From a checkpoint of a small mixture-of-experts model trained on Wikipedia.
Experts: 128 experts in each of 13 layers, 4 picks a token, a softmax router.
Below are experts of layer 3 (counted from 0) of a mixture-of-experts language model. Rows are named router (the router's row for the expert), gate (a neuron's input weights, with its number), up (a neuron's input weights, with its number) and show model dimensions 0-255. Each number is 500 + 50 x the weight over its row's rms, rounded and kept within 0 to 999. Numbers have three digits each.
Before each expert's rows: "gets" lists some tokens that make up at least twice as much of what it gets as of all text. This comes from a sample of Wikipedia text that the model never trained on. Tokens count by the router's weight.

# expert 108
gets: "1", "2", "3", "4", "6", "7"
router:543454475511619499491515551450561439460493573534530563550546541494500517533485468496482569598468370505573492455414563369538450529513509509565493502504538498552478531442512454383410532564536499440500464544523516496488448419424535427520552586491467471472570513452522439485485513460521526502555417506486612486432528435446433457538547433454570469427498481561414591463501444529489565534548427538502488431498508548474434512472498534505633526493545532367593548464517475456527394454548441488581494464521524482428475477494523454468447474594485496463500517542523473550445558543521528429516492570478576457533446488599520442458544568447428620569469564486457540502462524475458599474482444551461542441513514485539459565565423442484539554544586563536503584427493406513496493505508481
gate0:501513476601490580500539465483501482526581523422624494490466456521503443506352595551554485469512542521482479427529456532450524539585458540465508550407545529486463494515517478464581408470472539510512441533494491538575497436559387484520453480453422481624485486528528420566435468450515365514487503494471398501592500591477536447561544564580539566557545518538447447402462501499596519556476495610499516476552423396525426485562432479583532511414490519510552488480491500483513456547543511501581486533501566557432524512424533449503487573438446515480555474477489544533592525529480531580491464492526505472492600474432550567485498552507603471436541487508546492424477576576416517555452517526445506486466429468535451480498471527428552494477442490541461407498583533508504539463604583
up0:509475455555454628538473467521604486510501563457589544560490497415544467429416556493540513499393509504478461384425454499532478519557500548457469532433540485486532470532440479542498449524423590476441421518479477583510469422547450470500463534506445526528490523493512421521455486462460407552454483549459466420520498567442526503547550555474503546531593510561428497488477542420635454510514466661527488523567462360447500536515507498550421532443508479513577482512426532478506461538568506521629522517467489524459476538412559470436488557485468557506478506476467579467525550561504571571509479450496557477475583529471544573486491487479605505441576466489511513429470579592433516532549532506489472462448490471534461436532537551410538435457486514566521431481634511553511482422631514
gate1:521529494501597480433502518350510472437491490587459505482457530431576495517571491507439505447534434520578484475480547523548499566488584543474509489555538468472512466456529448475386488641549483584487515543535536465468382522533486447514563456509352421592598510493470509479512526442499466378482501389519503499451502458448464446526564490452470471418502519503507479531495537539460565564448518403487450451501543530554448529493577508510588412549453417468548495525540506374541500485504450534469458545514488467432559443515396487484523422537541500384455558474457487511506484460457464492570500461495470487500501461543464444523402541523430562582417530485505461459500500500587560431608471525573466498544449475543477564450486478482581385414482511429507533575488617490430545481515510
up1:436561474428529560449532554483537514445452531484539482453544635446533434514550535471498452438502525539486456571376493439521494618475547519588539473481447475582459511448553459498408535506463483564459525535447544527450462533525528411501535469518399526524548494590573499443521511412525434439502484465484469538527480477566476516490480447534583417505513460544481486520483599522507484484530490450555425439539541594521433557555558504458564395423441459599555354506502394475548559397469428536545504464590457475456533481451501453523508427512469513494482528471438472431367585487516471473491532558470510561555541514522441544472461519483456411567475551563477425530402515466574472446579564576458533530524563580512498575467431410426499514451492479513436529506450468488440466468477495
gate2:480435416397531495438561512446507533458488466554456580485450579570482515482541547497528407454504522499499533498418493539462445547546527510577448423490512569462476461507528480513546511526524575444466547518413511422438500456526432518558528507489544590505478479395483492547563515490568531439515451449497621523584615489541404494436414459565508478469460521618541554499530446389591429510564482556475450446499511561469483633442456576540525528407421492503475526440509533503542525547485483565544479589490498429378393539424438474455543437537487416585508577498518391453480508500554466529616475560514436468440499554529461490596541590483377503549484508507476431456497533511455499498518577454503485518492573534463492536525499457509542473441530473508517470419464442468525501569479517
up2:526516415500535463517554445495548568503462509540445612535458578529543493612544500533467468466523552455536567468485503466535464500526533510434492441578460518602487475489507591552592517387513504471481540536471562480512499532479473611530515482526552526515447506404432497512430414424513459441553489433433477505482479450542493533396475526483529443527472361515511527438427548428448435450504545559446420435526519553559474558424449597476469498467462553582503434460531426504520621524507514544510450439506519484442456518528462526448551528490461485485525506551520425527529459511560566505463488521544455503474483563499470634528532634521467525476538508451466469461450591476502505490533662550559578605484568594424499505461445462401503466373575503511544538458480485446428540495440482
gate3:490506485515571597544530475552541510584477441534490400550472459408504579448531524441435474488507410507468489424488526537466441416500630519442505481515511542470474436508392453467461468524555519430385507526494530471520514466482608480562537495567591499559481510513464488465438536546507502548426521534519502419548516497470512470390460527396451478584504534525535489576559442466487486537516648494560489556492471525439597422437555552520515469548583522523410554556513521551583482443435527501479608434483519515491473563457500569484532471508565494549478518511548539465515528473533472410496469468466444453530452540544532595548497461453559506472401456465568480487492501499540507425491545485487533498486567437480460391525547547398581453513466521524435357404539359524508523561553429
up3:501481464450464454489463515449432460441452473526538527474496563602528429530489531544555562435441579526535519572584378471494562532532437494538508563506530445512529591482566478484577522483511423583591443507527538529472477546489520488464481520481453505471494500545458551511501481422495582498564515591495359572429504545559503521554503451588552489458515495482547391385446558514519434480460461457413488508482583471462462512536452372430448529497367471509552504455425447499471530502575544527587478495547438494553531486507488453478477524468447518550510523464508511525529510502451512583531472541487574504435583489585475397459476496479487496545565583572391431435460484471571491535470455518463489534500378560608568605465469447527437558487485416521495571566470585535550455441467583
gate4:528408538486464527502483379484494461384497489485516456504625577587464505387514515440500554502543523461467568485559491454509534507558532555446472568571554474440551509475574480442433554576559477567467545417505565549509586509499576555524497452378529501510537368478528546422426421448493559442467528487620521541518497539485607552510499555514447530530563567441456485581410467517459355470488470535514487452480418538435468519499518490539447539432595451497619446518575395494506502452492439469500493526493486548622446457448517461391516538533494654489515520422532486445459509517457480493463548425497586468459561514551560555447505433466523470442541523527499480523475550505500425550503503539522464527528510500532483527531479474416467426506408493446517480547534488539493512474542516
up4:511531547484616588514561424522500452418487560492501511526509514542481496458518452435450540527440490490537563407495471536518531490544408598454482459487502501502533493489509479560382527526570554474503503421551530516449537487536467479493588568505463453500382522452615496506581419445451456461430444487536570443533522535427497437488455536458576526465645583593416555521453475439474461518506442565475527490473436458438460508540499499518550543513488472504513548552555447458523481535498456496524490639556468593527461482442486500564488494629491494497430530509542553479481634514477531491493459556488536548541464512571509479498552391363511423399489442583402458612490497426526455504486538477447463508527496543502561430526543457499587560335515494514539540549509549511511511480502541
gate5:504544518484484540590533395528477515501578575472453515573535591492503531484502470550404501579488397582469501567520528522505460482569479515512524549550599492502473477536515617580505478451573552554492459515511508400515452523502480580552513510465512534524398596503429456473502491396453523528491496522326555489544470515484417585566497387464468544499560541448501487435459500486458489486459451564508446468553477530545415508544508427521655477366468520521482531472480512476522508444479523541541510550448541549523423508476495474477499434481469458445590502593552616520475558519557476429506485542462477512557457438504494471498507499405507472440493387429452506484542596503531617463496552506497524398576420473445444463545527576499552471465489564507546552429530452438438527587480527
up5:520548390444511515538490541454465438470530438522477481530464526601481504492521577447501568520475465559461452392508462509523398609526520477567460491552566540477471428561538466437437437445574409473458496549557486555493502399520537471517567585507483564530590513469468510598579535410381523503437554573490486493485481478546407521518422454496530604416541434481562498488536443483440582494490489558504415476466550496467455464437459499485640478470429615470480500563440437529480531450497526452495512535528535467420508543503422531497549437491418532484501477520604498501401510533486551495505489558459572586604510365523470475542508521481509483483429491524514491363523508557513507475531486574486571458497503541496443542448424500524601466454501555518521539574593512515464473594542539
gate6:480503508471545521468497504522438435434472503565504472525492466464560472578545482399478541478557417454529448463525446487522568507537480669567580551446531360583506555495541430443397562527474593419506482514514547511570577483510496588475553501427406459448495526497526550534426500455484505606488411483586506543508531450511540461568471564507458551532391413533422510513451490456543495560489433445491509499465405484462498499489584573492555475497493437475568396505516512501489447525507523548497473489516517524452564523492425406413541565457466472463518496438486448541440525454461522544505506622532528540487525568473508515526328443519414477461470485507502386449555495557558578519506510516472513526496606480536414556406546585476550565469485507436481444577518466527423492504498527
up6:503567519536473496500514491455458514499442488437550527355508427526440568429496488630560495458421574458503444536558513580480485457477500477511474527511472643483483435538479554544565462554467492523491565505464452529457531491534512517492406521526607506537558503517479522497526419554527423501520534553479445509532431479431477454483506438537608531491573566550506447514520522471525597592571488573476520536443503407565483513551361563488538603540439581525401498472442584521539528491470489558477446592430632461497454511526577531625450519524483490522479504511475589618560463485570474512421522418524444474423567519439514456486602479511527467523528465496463570513536462498488417439425472453507403496469484523516566409584472462480449475500458499526531490478581452542540553475558495
gate7:533436531511652524497468498485557461515492505525467532630508516420551531474577404496479511498582477499529505370392436494450509501465547527485489401506499510480489495524535478591427430478512573467437562517558513455546359421463433527442465391430511512473412452559482511466500507422468570510518566526475544505423544518484519569529496539477459422478495575461454495537466431477576482534480455493419462425518497574453466469445566490530483457505490520522497511536494543426457499522424522559510566374541496529480516447552484450443479475511553521527468486574388550485332570537550523493490475548451514514526492559584509479600410508468340523519449513546458434574525546481547569591605544488482534478524486507493515516517484466504542426458532552445494540457416410552476502541536476
up7:519519515547405451469508523490449459510511471511601479359534444452494532497529431583509489567458526398433445661465455513566483565551504568528441602542570503451565476466450481447510546556517453404563484491451493550425484530547529496461472568511417456405516490504518542432531479580449450522444453539452463568504517484493500536463491510561568581514514370558528549518559544471496414486505464510616467595442425525425548476470463535426559514499566502501505475514544507529492425534473512446468436600456513451435458446523549485463574569470505562401490528331555460557553483479470455534459497497540575486499494575437530575469557486461550480514493447546558541498517501520455487415464483559608429470510566519508490563505478529492530571521431508474450575514619516471496463486431550
gate8:492491572546577451564552462388464493503543455489575411545503481467564530434399504573580577456493491512461497484418492514552420518420572555488475558491558628511492481557535589483489519538511550425465474451495452595538483509423542533519491561585466497510523561625509474471443456560434456454487503540502492464399522541511523505538541512495573494457473520515523511428541514549538545542386473499492541486436346509472453466521505508504523504508505441489424665457482406439584461542538421492516506480515511652472525507528495531410516499552482458462518464468413565472499442541465497511552534521567574535473444553477545517478482466395422513623486460561461437437562496514515502471460428522533517468488497520512467619508474487526467455454447521573462444566528499537637423475539493
up8:477414434483373540418430564516494566517473628494475503542459554432512573494579490406489546521531482470513484539473493533468556450585513527489527519452494448413445520551594443487520410443474558565550448530473493488492469528471478482520576470497567430473476459434500382570545596490456532486532423486542548569465471532527505525594507470551495503538486555424575384523573468431479489508601475477549486437495537531536593558430565500506547432531546533508523435528510536545494387544483483459566449483460548423500417523502498497440496494380479516430444491511553440501436565501477538468426477498395478457581473459523509506535516601570476502503487599516529496541520528493461537521530493444500490479506529446388524473544526561511460522481468610499524490416447508430394655616495481
gate9:508545557391452529553439525549510437476487525534547474571508539506549520470408464480512485527434475391592444501511493494546513512460449554512600556423520523525452538457498553532480573504512560447541433482551514526537519573530535523417431500532418501505526427522536517455493484462427559490515540501471490526511447491552569517499578601427382538577497541473382495421467574478505504537451608390497583489592496367488493516526500484442456539549484462524542551513508531507419505511569570541536531617514470499576517429460461469507540403546547464485485584479497578523472562495469542471492543474419483490436515443403477427441384492478653455436529513491542527521502413591523498448488559540543576567504504465592600487464452536480523509459434431522501515556550493471454422426430511
up9:486512509578540531546469461541534462426508499405529478531455490555556527487453504489496525486496520457475518491588463519512524504524496507462491588488544450442566524502543500506564467497539529522502523506491503481523541554477478606507460488454446502535508509556444400476433467516470474520433436539450383574559480462504533500534485559372376684455520563542453468499485470506465538642452541525478470490432393515501509435529469400530568564407553460414571580507451538527514474547542495455577498524403516523521495627499512484509388509493459530467544496503507589413584503510459540535454556572524474545496506553435569511491458478515499558425492539500500625482522571588470536441495492416530519459411435432550512477540543524506429499534465501385475466543548454495589621375569459
gate10:505465512396592503532475548452537478471470517411433496436519391550457355470505546462535408488516520491538550454479469476558518493569515489571493535475553434447495474459541576557404470557478581492440525637538501547530492525590548446416419466536410567464549641484476572468464490470551474462501450533521503480567583607407480442456499449528445531445441480537465536515410626499496515515440431452576511438426519465462438419562488470543468454494469559485534572499466537402462501500522399517475491562443633452524529398403543503509538487494495514478531473446430489564535538438525437525532508556517534526515547449445491477489556553489482522507455483489505555454557526535507514556565567475486522433454484584513563509524497523522543509477507432480475549539556572603507502454560611
up10:560474617436432444510441524484469381469474489527525513506478468475501500590629458482449536485512532513495484472491468493491515504487413552482464522572552514476475556496581418501457559549560590378650454479546490485488565440487486488569567507518487548486516473532521485449560564545530527469490469475379481499370555440513379419533446578521483521441484541522547538520464474463410589495483515537499536373587430467464431524440501472496451517489473500493487501442482536501534413500537507541498436570512453557532503474578459461454571480564455533406472543506600426521533503543512445453435528542597532514575435463623536526474558489438463553508599385504506516571390466466480485439509440467481477509525502578423507477498519368482513547505476526451507495501504500554559402447449514
gate11:534476562532488509482546527470451532450545520465540476550501515436542449481446500396550481474458492574523514516473493450584475521482559516508522476451486403455408408464392505456502407536468438481535494531469540575555540471496425496414530483552599547536534470444456524512366476550575497449495539559505537469446537494487474494524457453530483460470572514531523430587497517477516553542496556501427446510485460419425432420489489440490559424499501446397566456488570491544563414531456461505581594464572568469477449540474506489582477547480499437535491453611472596547516536476545502525496454559471519398475502456565469508409466533525437473579517572546519466513540496459481519594535541501582550487548580406370453520402524546471508486446523512467561470417559434626580468540573623
up11:491528539523497549461618530463562515444521456450454486486453461471506529496480566430439485518402481547541450550495481545537517526560520517500533404461516391442505418474457388395518449578483576419553497562478522524501501452409462427488520457426566402359490435472407448529443491457466543519480475559551500400385601524538499513533548482547467554550571471566492505567594476401503585448472532548520444545450480457480400495572482531493510525548491476471512553416508623612609443467466490450569433482473455479465532541508515505489554549478525476505439506579491582573494458499534483547526548548471537422510462586564449548537500570470470480528509575497450507467518495445487552594529526416476468439510529477455581498577536546555435482491439517485444499429581499494513522443546572
gate12:474523555468541622568566472507507435510536499439475588516522511499521490446452565539483539586520463610491410479497510450457576526519379465570509514443474461563533585398442527476499519480525503483490567521550521554468470430556527501491474551496461507476459492561528467479584438436514473434464435419487459485511514508484449502454524483515483509404498564518550582573401475461534573543564511477481482485562388544453482439552477554510521565441497423421466627362545519501484501466474535476563425521548537564379493547493442509509613546530479465338563454497489514472492562546447507498479400597493599496528471527516480452463414570449505551454499445493454665464391526526552518463508517545474456518516499494495476465528492584470465453503477432452486528514599473492459536531430547
up12:477538470530595515588551475528412438573528543522480486531635619476509493431537466471502502560477474482552491503534458453368469520504461463517493459517446425529495488482496539501536448541487416451521549459470527451415449517523527430461636505459417594532574456563560446530608488397471480462467429441488445517439454434504444633427406494443513470449476539493508562543476437540499578546553467473485483449580504508505553483457552545493559540444502375508490523409601514430500461439502546530554486568526544562506489518524433582499475482554464542434460541481496530538491528477414530449467447529474610449478438474555463463503517573608433449472430527447458594493587462447545537446512494547500446533454506514482341502549421537529521503482518479499491550539517515501433435560475506
gate13:520413524585634499453499535491506470524510516536469491495514504430566447530439421509508524589480477526502535549491495457484504522515468464551489501586509494520538450478475477470510514538447496328513469635509487419470452521556493485480510523436448533418444514504525464555581557518550436452523536488383481533415533568531501533526496546561494538519404568469484505594348467487468472510441530486583464558561496552509504514499511417498440414530464485537527476461521586399367436569491532539463473492472528538493421437463486502500563445494504515513521512476549426509581554488494527505480451512572475491529445534533462507447455505504620469474427486527492551585495531470490498493498512583458530397537419496583533630571441458563498577356464363527434519449526547502434530574469586
up13:501472512558523482477522562588536605546498518585484485496537412470542518536461453399556425512477521425446473560544419591439499576416455544535526393543514582447424362482508436574493521472420530400506552519489471457588412517515553509476550515447550501514518423426486471529551552517527419581474555570416437497508489619514520452481562518600456569582566477461493489454462495479538432454440463503498485537504571434482449591558429572535478503503478414577491524509514502522530515605473532544513521529508499511555496550513530524531461471502530456540485531506513467560518524496547505489505477331492492458427481547422398589559492511508611390463458457485477525492425458471490441505421509441538528467508445540383564591478500527536543561525562444520506557482506476519543443544495445
gate14:522516514448443498502470532464530541498492507415462598475496547485544544467527499469395453589523523445494457460610491442630571517503487553522543483431502515468598491466469518525531450496531550544590481518452454542531460506566495525492505587433524498504462524493447441449479391464521472427530399464455498474540347557483525487512518425450443515608428541413515460479566572530569532487544451604528488530516516492521489527591535547442481406524512462542572499545573415467513506490468609427452490527440395458506478435471472454483412618477441468491454562554497479444431498427548461583583545546487541448520592449556530427482447486501558464428582453479502517437511471515621442537561517522513502530538361459488515414567520492540547441462497521465486503485544498526543543438440589
up14:455377443602495486470461521495481527490575537414529432455515486371418517475549556487623523478447432490466523513434537483588520426510527470513481527559566535456485519511495454501452517521597501502570549526488534575563497499519546477508544468566443511436573406574548509485487614450532506488478548599475542533530478526459518509528553511500511538422497495475495488549461455512471505498462419454504488467588383476463411384563422483592517394420530552478472454605461535504509415521469474410568503552404501494454503451533457467459577491541577565444571480502435427472491571476454431500560386497446542495520612498475568533479449530501463500494411507519603533558570603562455540514539488443420505458537580539498456522479477506470498567541538516506417427597480520511487475482478438
gate15:479574426493487509515618477518534558448469489563486577575487621557433394397481565511516432500521445542600444478476354488482466464485481485482490523445526532459473510472622490563450528455526434503447495485510450429492452467478508490384493492438466517533506469450486452521546496501495441561435483474439564545470501505561540491585478412539464510556456480505529509526447527483501538529443485442468493439466551619553448449527416514462535472533531595426514539506512494536441475438543559418423518519533490508442518525530403445418607445642472495502533480456500497500507566589542552457544531605443530494459582490491515425477420475505517462435429523543537594472566475483670535419542465575496574583529540507472533511498487506550517499578478466522473624515528490505482477585455500
up15:448601404542515475522634460522506512526476523599503552567534594506400487453468515520490458533509411500570458516490369480426490478510485440452495475446495515488467473458558446522472542492500475538513499475483456398521445419449483439493548529447516525542503461551541420592559455491539519570453520481480610478438480500569469540567464490591487477565410466490491564514405485493474592495492485391487539457533608611543502496498443509542500515513557566456488547488495483562450418456529536385459522480530487522464535519513504500384550495612503494554535437506498451512463563565495539449487525562406557492451502500540534460470448470558501450418404503517511655518524442487665565439504487567491520592581559510481495543513408479537509469537500465501470609471504517478437470562424497
gate16:483520565472534486534483571514451460460456489501507462502522450571440442502469589480506446432476523494490496538505484518409536552539438533405484534472425455466470528449488511454414475536495532548473462557468625574477501427558451465553586458469492390517493528476560492514600445480504454536549415427486517480492579475443472498423379477596495484556467628564665543444530501472554504450473498418540566480579420610488414567528559521365529431490515488481475580534478485513412461473528529593572500571527540537559487440493497446461373504413513512505541549507526471465513502389473492380540455463474476507604422512548441489498429548459498473512524503496527574528564545464497459523496523623476534558555515572567516434563490520499469476509518489446471579485542550509529514502440510
up16:510594518541551547478466558521478515520503494458508495495505568343456486586574568436464457524464430579559462471510496479484507500415514537459406535502457480463502518507483492493477566503626482518390495519497558481491535475560532422499576444496512517435474403442539536535479495573427491514552494490592505490452563458545512518410542442464421461469461515497517484491435467530508517432545511415504550437433477470447554452435568472497455451425414500506472552551570515525473532453519531422477513419481515527483472544517467604389457482510502546439446415474527533467538558581495574440523478512468488439381495517609513515510539608606589577497464490516510504411544440490528495556509418552568471461481628534539385484565386467575459509568497508501529499433487568454496520628441464
gate17:525426476529490459497488540462382484563556384455499499395450529493463574624585506580514501571504444458471522559515445483449494515473481484516412550652507581395561530480535512552503469440544530575505548573461540482514570561442506547442476532471512465488512485488494459436472522499436502532538485440474476481419516454497447491532524487538486533473534472427542516517618418532427594512575566542548554610548522477584539527524400421604508461560513540575472494442500476460503528527457508446482538463512565499532490523459534529486464547548521439516527509481522465464553502546489513516555495500662434491488527502545396517503517493548512563498473514539565458432507529413369545525471357464480510492585465491442444403498479492575475438426565513525519475398478626492432543486479462
up17:499368506487458438448522498403531553512455436523462514509475526496509529446427489523494484498557546547532461498421460414506431511497488541525480440457500495405493357440411510546471439562450511538430579465546504509449509575522492561536484527474516427510511451465529504418475521359448512510459561631476515408475560485377447593497496543607536535427485588546488538579591450447414418477566504465442514567448442529522525481441500489455572500466448497506490446525538543490486542564554534509542565465519539469575417603533541505616412548529393460539516538513472507500510525558533514598547523540506506446482496448560406497533508426462530460570533484494451474580458538543399537541487531480508549532572506487501631556447492522460536512471500399526521451523507511543516519482585589
gate18:429502429492556437498517431527612594477525530482472461502449551494593547571476482440451466540556429498541430464484494571540545491516503542530520427491453432637482544438577478505471562565395492467500457506506508397575478442543466516546455615587401497520486499450511365503510539443577456409450500506442535469596391495423690495523482486464501539475530502546499427427494506449477574508487493496521495471567507533532448541572493507502516494511512480529460418535455534399519440517436523562517503549431492564501435441458399510422479522516505457583479488433577484586516493476513467481510556510593523534495485517493440481459507507491528405504485548562498458521468519422536563529427431405564497512495435549507493469512554505518533479505442516579473425619557506519438552607479456
up18:545538596528536505541455489594517471554514517575555540451493442421485455417485500597505478475525508479516517532520483507591490477462535464547378542530487523448558442496452415552550572435565508488480531569499591605450491583508536481455484436410473509518435462572533539566429488485524505458499572518537476481524477490523491453454450561431537468508497486492525576454444516570513517518441427491494454579419430432446536453482499537525503552545476517419501478463516465555463555442520521447522553495548531466529454489406662470485497477506358507389488508515404569434539580562463519562407473486481531417470440456533511608510538527537468492450485433483501617411482510542480497552498553600479533368525555501466502606525364482542508498486522537466609565463514491483585563514498540
gate19:515516449532512516387417522484537584503493520518482459551484520453552474450539562589507445510563497469439524464441544476492429508465526453499482596508528499451455529479473524484492391507516505561546521527508471560534554547410531584500467393487438543464596426509554496407531530500526515522530461474573455474548336483550453506468559598543533428568480458559515509451427478441418469548517424457517614441468499469452474640513595521595528595504544473452630514462459419517618550525456391451557530581491466438441533544492468470519459507481538493489486509425493484544493530491390423468525522444477596432470451470428488485497486448525435494514448472462672513501560480456526489477454572553498563536517520461555459524518401483494474565503502484449505542454524526454454470522497412
up19:450469436619555490491486502414480559473500549461539444535463521449551453549480522427476493492514500469487538384358449417461440489337594548534484537458545447437436495459489466487456464568497486602451484501531552499506514452459495509486463470514397517434534491512535484440459562466541534486510460473477530454489433480532592517464535569557566431557502596530441534413442473520456425442482441449478507446480479495543458547526521483523484472438484440407547558507499467513514504594494415464563573522584494493540538584581404562528519474517593491492478549553460532528489544479520481450427496492492562608457335462423479491563520410548430461590468535515507496476580516472514516569494586471525676464489554459535433511445506499496541542535548523563507480464466481454427479545447444
gate20:519481533511549482540596472390474500482510457462498422494544384536483451596414525525518475494492510558538444474497485470582450513421517460552552545507518479564454535539409526489496559592540476491498497502503495591526529480508478509545446482539414491516506571483493534474386464444515422398493481550458494494565488500465509483535483460474587591502575486515489585504432509531566516573416458580476496498461397477494417462582490508490621549357475475485568585484524524524544504407495460450505578547425570471564526577471538462499517551523500482439565485542468514492616446393488518445535478576534498453503547461476589478397545444479562457511560473501485540450481596523570599640450490509505487460544546548537522533460531499396500462539469443503493465599580415578540493456596512
up20:542485522524516512495606541342532557475487491490466463511497430496446458557484538491475497479502555574470487532528465492501400529433548479563537510523502450596489480556482484451483525606503517450479475523507414544502486398458514498498500509537461525506531605482497552450452523492472467428463470544506453491527506452539444478559511407431561576473558457558504593494476496464523501571423455554468515449433458577500416493481489541471569602349483490500493609453494528538586482411531478520483598501423581434485501626490529443528476548482485492455573434592400466532524473432429494395533489596560516482563512507504576469411537502504486538500566501503457472488444545443570570590465498472503457454527576596535485574520490482424428495539483470532481533560583361549590460543598517
gate21:480529398472634503454473415517576523570578597423459507568477533548533407555537545500480487509529552519577529416464471418516499493463486448459490517528540452549377435526544585526475496538486545517507505557505512503527496490424490585525484426489459452526519516512505439456487417457523454433480535454543580535562464526479544408534541556481466448544478620541499411446534480483507471462419453481600501555530566540514398504497500513525559478434487522480491444543529488508473479502542461473467519403580463507471562560447434474487552382582470567414562431550483478519535456478573452452442518550430446492491444478517435503476454578627421515580534509557413461490527498433593578508448597521547559536450533515530487423436527484400524431444487477509404508561398545494439539523464465
up21:389566524526398519476507512535571466560479552461449489448556595505537491530534542499550470527483495485481439418529501410535509479490550551526513476516526512525448486485494416492565419320590525539541476503519544519471480463454543521553503458483563568566502454534530528432490483418531468482546504436525478488529518517544521465468505470369468516552560540445489404461491512519554449455628433454541439525480468516524549505496543469530518473450529457411458523564568458486452446495454498503505631465571422492472476522551431426509481427529495566468506505577520467409412554480497419538485490479386520461530489458550490506533439583521446502485497527555490385485465481498523531429528559592535486578424516445425413567406352498473500356454556496477447474476455539475558616481541574
gate22:475522494494533478424484520541367429471497508517571521381502526461543506503625468507491525544428527608451493523522544508460521484588476513538494578632500579463465492531477462533577471436475546483514541557416439484523447467539567508502581581482490501472614424523517493479551540413513417560591480521542457469508440485614470453471461541496520381470433427524463476470479468502499572479483528501509414536545513437561506598532530487487437481503463491516452411545452489524608417501429459509567498520411511386395455451521521494538455537486514528547521467465517460482491418352505511628556497500466506559480533561544434499593593537480382533476541517529547463459487465556498468567463483526490427571512547480534491551540432575484535482537517491484517473360480546520528510453503582
up22:610445557464483519548462531583428513456518516615531570461473431507490487469542511564465610444554553405438480442459519603543517490539473427477501496550531417553526547499462501517559528590454567594490489603519577590542408502503530487608533428461546462495520601541533555437506478445540481490528425573559411524515479559445568385520442601435509425509571444513542469464433511447493486532446570387523579531522443503469486450506585432511407591533444558447509537437483544476478510415408445511413435428576539537436511508551536463541515523488543483476463503546542545488560540475521465430508505449493433508538572521459472486468512564480505548503493446491564522530596550579497493406458558453499531523394459546498528457494461512533595513488471435456514467491473454486433527463503483
gate23:496454481498467444509427607498497479503491501541494404576430477491542408544534518504487496556530459524538455383466530477484525466475481516513564519487522423514433467486506456489484572468493554566540411531506492576585458499508569570479449509565572507511403489436544525426509525538535408463505498485552456603549435475504539461576552471433382489509428521495541476480524521488568540562535586538480569516467588523533392493533479461492496515512565525537499518658426580477527481478467490567367446418421516564564482489452395563471460504394550603556428546542506485563460423520634476499526418424578488472507467590482489490451584534541518578521577501492481499456399504521496544500544510529568549501492420595464444388495461493563464481487485470457480514488513426473544570513458476
up23:466451479488450489555486521482486481464505534533513426609485541503495521514520518545406540586572419486508399456533517514480486422518486475504540593497481479499492495431536420474474622523521502484470449517557544540567489539535559478490497461518460518558465502411539550438456546591567400480492563439503482497527448500478512520590470454501462544510468539462483479547515515564471484467458520452457527498578674546551435500469491452514532459483491500543513522512523519530493458417511506530325402424401419473514511459532361560403487448545539541476480641526541467486507505467546453436513501560548480533553509463544442478420647486546476559479482479514527643458404523527520505467578419566492555526544424555427454534526440519552483496510478488430445569552584426480451576532427547
gate24:503586528439498482483546528496535504593518463479456493516620581527464496428534466490473524462563528447518571503480584442486562491520515542436458505535487562560473502511506486496403453473473441545530559421496546391426562505359540527566484525421507522489492464546471574538509498597408489516443501419574528467508540514546425539465526502498502426477460433484442581516497542517477529453506472408535474474602562450490578514490537586560475381498487446492457513509539425397494473568576492511513536571457519510569437503494433537377540491604458565451471435522523490483434522532508515459461521440454543501462505422518445448525541506450409472430479466484498518467496440360611427432584510597521481565448516565475449448536501539535632434511579589493562563488503514511556413474503496
up24:543564474508516458445483568454425427541558450536479548471422524561598567527563492486552419423581516527547446503576556435457523483557536566502534488472505490528514459441512389465405472526494443456500543508395432564444439474436587496549501470539572509429538462502469571551454477566503540548472508539620457495493512558505497499458530492507503485514384446561422545487438498513475440473486560489550517438528529505499562500438503517452438509529481443470467536533505437497431556520654504530527442471494522506463574552551598514510432539499460589453498413555424396468520475464596571550463548468475531490479561427449470482479611554562436491457552511545510547538458374495509400426560517497460414557456570585598456547543465454442456495521559489444520502502506510543527384511449561
gate25:600519520436446495480493484556578597569495467495442489471491427491544547457564451468440468541460547503471518594605522531484520533472570470482544529509540609508597529500497478543452492526452591555534520563406525538435445493492503457488486544467466432439548540483435519454535530439518417465491450443539473465422457522497458536485520497488537471443519467505512501478517518440535407529525545504485500525476472452510553618495422554532468544506575515533422515508566504594514535568556447479507426573446512503542435478588564538541474542500468443440476532546491534608441506540549502543464516365568472450511408573518536476573618463427478475530443419544441651462442409536493549519523433371424363508499510514465463542524428567600514512503457492533450522523529495473647534521477526
up25:499471422482487537507513493515543567594501515393577440511421422510485534551497443457480501456546639480499518553584511490473520544409485492481485538458415604506554519451531511520581533630414564527472631409532399549525469526488485461545457613543536527475491498510437552490525477607508491565569423439483549482477550515460538492553494455539410490487464478528486616511475471530477499431518491527568470431495477466514507481444491614503513499564485556537461464388520480462509480475514402516508484498497429433571479498428574546467430471536537461547455546483478564533504495470420460527445607441536507456492477532454476556581558513508492514557470482503519487539509484508485415651557515467448445587498434500452463494570468462465457520543449519513425482574536410505432520368469637
gate26:480451494550509495535531490492562458468581464551472502583425490519512436479533469572435451495440574469501540517440492480498421477501490549462464546483509505524546419493501571599446464606557541522507519474492505458410536527470463545502410548506450501537519509491513414467504475494595437497468566495410480448522477567481476503639538538480510511471554474540562605543489485499525602537450533604515491605510410500452476533502441394592452572376504464519616417524490463486489527459581456507463418543416467546606470530452540542460504610546467514456559455450516576604541491509561503528390492413496442494499503399526537577466485533451550506388561502511567564480454591552496639437468543508455492521567432494479511457532581565433487494493531475564539432522483529543513504510555495
up26:455470414490534508497544446547597456467492526495509521528456465528594483494416539510503500442431440477460536518481474533474503448511470557526521551497474462546544482509525572547434539576536616560507500465479575417460567426453484607501461509466476424611546543498455398514545402438493406427515618481477523490567480504513470503653584495515553520553478429496572603482500500475496600519472521496515505562520459529457470511538587434636483548431496482434542402590506461530576558480516489515544436581518515568608506495485468520451530480524497522483620390478533537515516502471555471517444564489441392496449544395547506513496463505506471511432508416448511561481445500558514619469466563516506499500547479503501500502502543663426427503530568535497473445455523482475453441495553462